{
  "num_hidden_layers": 13,
  "hidden_size": 128,
  "n_experts": 40,
  "experts_per_token": 2,
  "d_expert": 128,
  "d_shared_expert": 0,
  "hidden_act": "squared_leaky_relu",
  "moe_layers": [1, 2, 3, 4, 5, 6, 7, 8, 9, 10, 11, 12],
  "n_empty_slots": 20,
  "router_score": "sigmoid",
  "normalize_top_k": true,
  "routed_scale": 1.5,
  "balance_loss": 0.00517,
  "balance_bias": false,
  "router_cosine_scale": 14.0,
  "init_std_router": 0.0259,
  "lr_router": 0.00123,
  "vocab_size": 6997,
  "norm": "rmsnorm",
  "norm_eps": 1e-06,
  "tie_word_embeddings": "early",
  "optimizer": "adamw",
  "learning_rate": 0.00344,
  "beta1": 0.9,
  "beta2": 0.99,
  "batch_tokens": [32768, 65536, 131072, 262144],
  "max_seq_len": 1024,
  "train_tokens": 294500000,
  "max_steps": 2990,
  "dataset": "wikipedia_en"
}
Below are experts of layer 7 (counted from 0) of a mixture-of-experts language model. Rows are named router (the router's row for the expert) and show model dimensions 0-127. Each number is 128 + 24 x the weight over its row's rms, rounded and kept within 0 to 255.
After each expert's rows: "gets" lists some tokens that make up at least twice as much of what it gets as of all text. This comes from a sample of Wikipedia text that the model never trained on. Tokens count by the router's weight.

# expert 9
router [119 120 151 110 117 168 103 163 213 110 139 101 151 103 130 134 132 124 150 100  97 178 209 107 135 157 111 153 152  66  98 130 118 148 137 149 119 132 124 101  90 163 103 109 160 110 151 120 161 122 116  87 111 105 132 111 117 144 146 150 104 129 139 147 120 122 132  73 123 128 130 163 128 133 129 144 167 105 147 138 126 121 147 149 129 129 111 124 154 128 139 116 115 136 111 134 101 110 110 118 147 126 101 110 157 136 180 140  90 113 148 133 129 111 102 127 102 123 158 157 136 118  85  95 135 158 138 151]
gets: ",", "a,", " New", "e,", "o,", "ia,"

# expert 13
router [101 115 161  97 143 167 150 138 169 142 161 103 212  80 182 141 140 109 156 119 150 185 178 123 165 173 123 123 141  88 112 135 154 132 150 146 156 142 106 121 116 121 126 117 126 135 122 138 143  90  93 125 115 123 118  87 110  93 136 169 109 138 124 125 115 130 117  83 117 124 121 168 136 151 131 107 165 115 140 112 164 120 193 114 134 149 128 128 155 124 151 122 110 105 154 118 130 125 102 122 136  81 118 150 108 134 148 108 108 118 121 131 115 144 122 120 118 104 142 136 113 136  89 140 144 117  96 144]
gets: "S", " N", "M", "C", "L", "R"

# expert 6
router [140 156  97 126 102 181 158 109 161 111 166  83 122 124 117 152 127 119 165 132 144 173 198 118 101 136 122 148  86  73 107 109  99 178 134 139 111  85 101 153  97 119 113 142 116 110 117  99  89  86 121 110 107 124 132  88 106 140 129 173 127 133 128 146 125 132 113 102 160 139 130 142 156 126 119 143 130 124 174  95 139 148 146 138 118 144 132 123 160 175 130 120 113 107 132 120 170 123 129 153 137 105 120 129 119 106 192 143 131 116 105 142 111 123 130 132 165 105 112 149  90 116 107 140 160 113 122 136]
gets: " was", " as", " a", "in", "il", "an"

# expert 19
router [ 75 128 116 131 123 185 109 125 162 144 169 110 151 134 114 134 153 121 184 138  73 197 167 124 104 114 123 133 126  95 156  96 137 140 133 130 123 118 126 127  81 130 127 158 124  96 111 153 153  60 105 104 112 124 148  83 114 122 119 122 110  74 130 132 108 120 123 110 126 113  97 162 156 121 104 165 157 121 137 125 117 100 140 132 142 135 130 146 149 151 133 140 127  72 118 131 115 122  90 122 148 111 126 128 111 112 182 133  88 118 129 137 106 134 114 138 126  99 122 154 105 124 124 124 156  95 165 164]
gets: "/", " –", "á", " /", " (born", "\n "

# expert 4
router [105 113 145 139 115 180  86 154 178 110 141 117 107 130 124 135 136 127 191  97 155 176 181 131 126 168 112 127 137  54 115 110 138 111 121 151 128  80  80 155 100 142 114 129  93 115 115 131 125 109 124 103 167 115 134  94 110  90 131 139 104 108 114 129 108 114 118 111 123 141 102 134 172 132 120 135 147  93 147  99 150 134 126  95 132 144 130 128 164 138 138 104 145 107  94 110 125 106 133 121 144 110  98 174 115  95 148 141 104 153 132 153 130 147 149 159 148 123 112 115 128  97  96 119 153 112 175 144]
gets: "er", "el", "le", "en", "e", "on"

# expert 7
router [119 130 149 143 118 173 171 141 209 106 174 108 149 101 139 142 149 138 181 111 119 166 202 116 122 178 123 160 123  77 154 105 161 134 108 160 129  88  97 142 124 126 131 134  97 121 115 117 154 108  95 105 154 141 146  89 150 132 138 144 126 147 102 153  97 128 124 132 113 142  66 145 108 149 137 107 141 106 125  92 149 152 159 136 129 130 144 141 137 159 141 145 153 115 109 127  94 119 110 113 160 132 106 154 142 131 154 121 154 132 128 139  92 159 132 148 133 102 141 123 125 119 124 158 138 117 129 147]
gets: ")", "7", "8", "′", "°", "6"

# expert 36
router [103 133  99 143 143 178 108 138 145 128 191  84 170 128 151 138 135 122 152  95 146 187 178 100  92 163 116 105 140  72 115 119 137 151 139 132 116 121 100 130 114 166 113 154 141  98 137 106 123  75 106 125 110  93 148  70 145 125 132 115 123 135 122 144 109 100 123 106 144 112  97 177 119 121 156 128 134 128 165 118 155 124 129 143 137 116 118 128 128 153 111 121 125 113 120 103 132 112 106 163 128 135 140 180 117 107 182 110 104 114 128 108  98 128 147 152 126  93 127 127 108 106 110 124 126  85 160 160]
gets: "==", "===", "-", " He", "=", " he"

# expert 21
router [108 116 113 126 147 183 131 126 148 145 156 122 146  98 152 120 146 152 164 143 125 188 185 123 107 171 138 128 126  64 120 114 139 162  94 145  99  97  72 119 117 153 142 131 155 116 167 113 131  90 102  95 112 112 169  83 149 138 122 112 116  86 118 153 131  86 138 118 164 139  96 144 129 133 135 135 178 114 159 117 124 142 161 123 106 148 109 114 145 170 137 137 147 131  99 132 156 116 123 128 164 137 131 181 114 106 149 133 126  85 150 122 134 150 111 115 126 100 122 150 130  94 117 109 143 127 115 129]
gets: " a", "|", " ", " an", " the", " A"

# expert 15
router [ 84 112 133 133 106 167 156 122 133 143 193 114 149  91 146 130 150 125 177 128 114 196 176 118 167 162 116  93 101  49 108 105 145 116 117 138 131 120 113 121 105 131 144 117 138 135 146 119 164 112 126 128 105 108 137 101 126 135 121 115  99 125  99 124 121 134 147  89 106 149 122 160 105 115 139 144 181  96 154 118 148 118 181 126 118 138 126 149 157 148 123 118 151  89 118 160 107 119 133 131 123  71 130 156 126 107 169 139 127  88 155  97 122 123 129 121 112 119 167 122  96 131 116 126 131 105 128 140]
gets: " |", "-", "|", ")", " •", "\n "

# expert 25
router [131 129 127 134 122 177 152 100 176 158 170  94 141 115 146 132 116 136 147 141 113 164 178 120 150 168 126 134 138  69 112 122  95 139 104 147  97 107  85  96 102 143  83 133 108 112 134 108 151 107 105 163 132 102 121  99 134  98 119 119 139 143 147 124 114 132 104 116 162 184  97 140 149 126 118 103 141 134 166 115 117 153 171 136 151 131  99 121 144 142 143 127 130 111 134 117 115 158 138 140 103  74 117 143 147 137 178 110 121  96 110 128 118  95 113 117 111 118 152 158  98 119  55 122 147 112 114 155]
gets: " to", "ang", "j", "ak", "m", "ok"

# expert 32
router [132 107 131 111 140 162 150 137 186 145 176 117 164 109 143 124 144 132 168 135 111 167 178 121  94 161 120 108 147  71  88 109 134 137 104 139 103 100  91 128 107 155  98 163 128 118 136 121 162  87  94 121 131  91 153 106 126 140 114 156 125 114  91 165 106 104 104 102 134 137  85 147 131 140 174 133 181 157 169 119 127 123 135 147 107 124 119 127 114 148 133 131 137 126 101 128 134 135 140 111 139 124 123 131 105  87 147 127 145 126 121 173  74 123 138 137 121 137 112 124 114 126 135  78 127  73 136 163]
gets: " had", " has", " have", "o", "|", " is"

# expert 35
router [ 98  82 144 115 125 180 135 137 186 133 130 115 171  99 143 119 149 138 162 136 143 163 179 114 125 170 127 108 139  59 128 114 120 112 118 149 126 136 117 133 116 107 123 141 115 131 128 101 145 121 116 106 118 150 130 101 152 122 126 149 128 129  99 160 120 142 118 110 111 167 118 144 139 114 128  85 123 127 183 145 170 137 147  99 143 173 142 118 149 129 119 143 106 103 170 108  94 109 130 116 139 110 166  98 167 108 186  80 117 105 143 106 143 120 130 155 105  87 112 156 123 114  95 125 137 105 170 145]
gets: "ag", "ap", "am", "ip", "p", "im"

# expert 34
router [108 149 124 161 119 198 132 140 132 148 163  88 127 111 147 123 121 130 185 115 139 187 190 137 155 174 113 130 121  61 113 103 143 142 114 126 132 108 111 132 124 142 135 136 146 146 140 104 157 107 122 110 150 126 154  64 152 139 115 107 124 126 103 154 136 140 109 140 130 149 103 137 151 149 119 107 122 140 181 122 129 131 150  98 117 122 167 158 150 169  96 109 133 137 149 152 119 108 100 129 108  96 133 168 148 106 158 100 127  89 157 168 102 143 169 124 145 116 131 113 113 112 111 125 138 109 126 107]
gets: "-", " |", "|", " -", ";", " –"